config.toml
shared_expert_gate = true
vocab_size = 8192
norm = "layernorm"
max_steps = 8408
Below are experts of layer 4 (counted from 0) of a mixture-of-experts language model. Rows are named router (the router's row for the expert), up (a neuron's input weights, with its number) and show model dimensions 288-335. Each number is 500 + 50 x the weight over its row's rms, rounded and kept within 0 to 999. Numbers have three digits each.
After each expert's rows: "mostly gets" lists some tokens that are sent to it at least half of the time. This comes from a sample of Wikipedia text that the model never trained on.

# expert 108
router:479499542522498532520506431562500461472582569547450478563476541491476485465457487509634464457516532454517511511462539558464533543478521495536628
up0:430520496609515442497529533353603452505563496564524509465527418452516489478480532503555472512481467498516503562570516420517444488488507555433460
up1:591554461493614396340499487447535507498563451531445567495488501504560454430496555512530534402492492531528474609461450496530519494488524524498553
up2:457468457516485487504478505481526486514444562491532446550520502516449484479545572481381509432489552503498415480466394438475533498637497479543520
up3:533511521503480510512513504506551492468530500467496491508495501509473509510488524511550516469548563493536588451590500555499420559477505508461399
up4:532501578550493545505466532443497465545616487500543503445427445484477477488572495530508474495464529478432528491500507548578511557558439591601501
up5:460462597496488430551543514549484471418489541532504567559550560415541460526512559549482577528534454413545378463490511465503456476453512547468432
up6:569471521450479510427481538479486479450482440465513552482535459488483530500509572530453503473557469480542479500480512436537485476545563428453542
up7:489571475529511458518528561458507499543549438537531519440519449502465527483523619560593517379532472467411343464488574484497555486410548526518630
mostly gets: " Der", " Chevrolet", " Dub"

# expert 132
router:509490510537521508477538456505448494495602508481454512489576474492483509491483622509536498455512417488548493467449495537545541485428471522475589
up0:374479544499511418476489513432394514530524553516351459478528515475498520504554595504454553482495553510487480590480505488597465466470468470554559
up1:459503486552475488513474489384560458557533462463481467562402500505511512489492478497541493528528478477460506496428511467403571463455457530512442
up2:508567564520487435524482429478400477514437469500455537490366557509460458409665403492469534439506550463497497553392520521447500443467463507494470
up3:500517506509507433542473489534466479459502493493565492536514483505493543530552529507452528500490493486538496520521495560399505480480512526515442
up4:479556443519488483522520401475541495478577537463506479532520298486485527524605560485415492462520465484525514474572487488470553417565509527492629
up5:554485501524472540480511480549465532476608515467554474588430298491506469509567500514489465536527584558506535532505501436372469472566483493519514
up6:506516558502516484462480498574357481522455518486451482546483500481570510526537537495527552540491544492462513634560537608473522454578509478532487
up7:620522518440532508477488556474515485464497529544519545378491550471522458505463515519400533549493540498500480478453492464502452584494515472553537
mostly gets: " in", " to", " of", " from", " for", " at"

# expert 109
router:498523501573486566494532510617493482483439568504456504469481500488436494449527527525621499447512523505510475517527570523501493545518523511514539
up0:446557504510450490340523451397528468486583542562515502449498482522446466509360493476434539534558483487491509535446484529490497511517513536445390
up1:589479529561514545529471587550425528620556546458548537485476527460489540546611388486503494486518640478493499465468525535532475421513529525467526
up2:517524367530473534554540494447502502515487504503493446525525438476464514519530535498405475529498528463536569474474447468502550499510545499498542
up3:585481360526497477472506549500561491592479522514512518447485603498500472451518520552532512459565520498581466447484473447487576521447471558580434
up4:510497403444499525477515748531399496374440527468508503505507460486459565501411530501450539508472483466545509468262531455488490474470560429468448
up5:433529457483460444590540593445444446463571523553443535465487505514513411420505548572601529565521532502547523432486574449521484502515470499501406
up6:444534472448481391567517521513388506478591483495495523463527543485549467509461473505399521463470454475515385481448525492547602521427495530486533
up7:400537520441484423485482449507438510398502441517556509478527473464547511531513463478420572506503442500541498444545442575542491505400515503451551
mostly gets: " Lim", " Did", " group", " Bron", " them", " committee"

# expert 164
router:494518445521494518505523543425459485448553510480465542550501591500516492480472602511576515457533541462532575502546523549493503533464525462479686
up0:491538523475506487444537454497569503461527465447406543492514401508494501489423527488468554434503433465466479509485487518536455469479528487519522
up1:451501406542532524513584554440483524398491497427499492478624549496514432492553460501473507545517515572554489520492512538514533479455518578506596
up2:524392509482564534346510391417627489491468465533553518503480424495567493484596535511450512507552486488552548448549547460532426600431501482466590
up3:568501509553520550502582561478516446398502495488491475537531526484444457422465554532515474469478515463581468439519535519459485516475597497405492
up4:525523490469467526490517515535527440455551507532530519429522504478381431461528411544482589532552529393510491429540436556493451471546569496499593
up5:541525471504567502499468486543501482391521473499503477521452485439580474382503550519541521525543525442544434588430416462561491480491550460513653
up6:503494457459487532537561513705412470524459495614511555442557551508497465545491504564509482559485541511541429506490431552567508596437497581459466
up7:454527439469466444540566489517457438562542540591548478467527432436409451455510502626549581525559520429545500497484469500500560438499619494562518
mostly gets: " go", " Short", " p", " pra", " g", "ree"

# expert 46
router:464548568540515527516510468439686520515494485566503511526494430458512466458411609506411468481510480518506499508538439541524531496466551436502557
up0:421607487561425395532502505536518467532480498508508497434532533521483538574508519507514527470466523513494448471449553573640477499552462453467538
up1:570429478519503456493497544560535502456555468479479544449488478532450471483428774540513552468457487514501474481628447516486477491538539492508447
up2:527519476502544471554488477460508461502481535455478473503513559524421495354555561482513519511445536515513421424459468569480495453498440530534524
up3:474489469576469484494558472480518396574528585406538525397496419533498474504340506535484499557464423487505501551544502472497477486530480644467512
up4:578433500491533440492489515499573504560405532505494493541480475479468414504453477502556522475482471504473452485465485524461543416593456727488481
up5:482490472468462429470540468467499592505555514504509504463522504510493442482428516446487548512500514498486503565476540527522522015437504524512576
up6:484660498515463623457498599454585479493502414557604471458485648509515515473489436480489480403493473475552495523640445534479517476491533519491352
up7:524617506493487483458495529566616480498560512653583522532516683474498510498433577490399493469476480489614526509497483534531545457496463540513408
mostly gets: "-", "/", "–", "−", " -", " Clade"

# expert 174
router:468518531548481527491534481570549483495448572502468483551532464476496493489540408534364525509499516476498455491570546552477528516433516465499474
up0:514536486481582383525481527582607545538486515536413532546568541499390489521590525505537479401515484500504455473466517519509523499479451513470409
up1:417544459399480533520506474449515543424628483502480475514627526408521489581563452490448517516586473539516508487438474663418491516481592548452484
up2:430505487459481443499497431543413495504507542524540512536516542510413430455474336497528509432453525479482539369582486481480540602462533483423507
up3:447509561414519460520568505451380458521482483489538535477476532453503510528436677519492489514568540478550329529494516445513490480429538515596511
up4:490487489538474549519453524477529465563612514533501508541458486506562497455568565500570520498537448472508428473477476472521478475553444516490573
up5:521561534590583528522526551560419475471443490550392509462560492482460470431500531526702542446499466463531424604388519513541500480496524442528490
up6:435490387525516472534523652493500520485505414516502500523507578498444514490450570505531524542521505468490473427527620522529517502516473461472441
up7:534539467475511505576468596439522493459461532523482504471462574453540506434589549501461453499577533512513463471546496543451488501444484504591544
mostly gets: "arl", "vel", "ril", "cha", "è", " depict"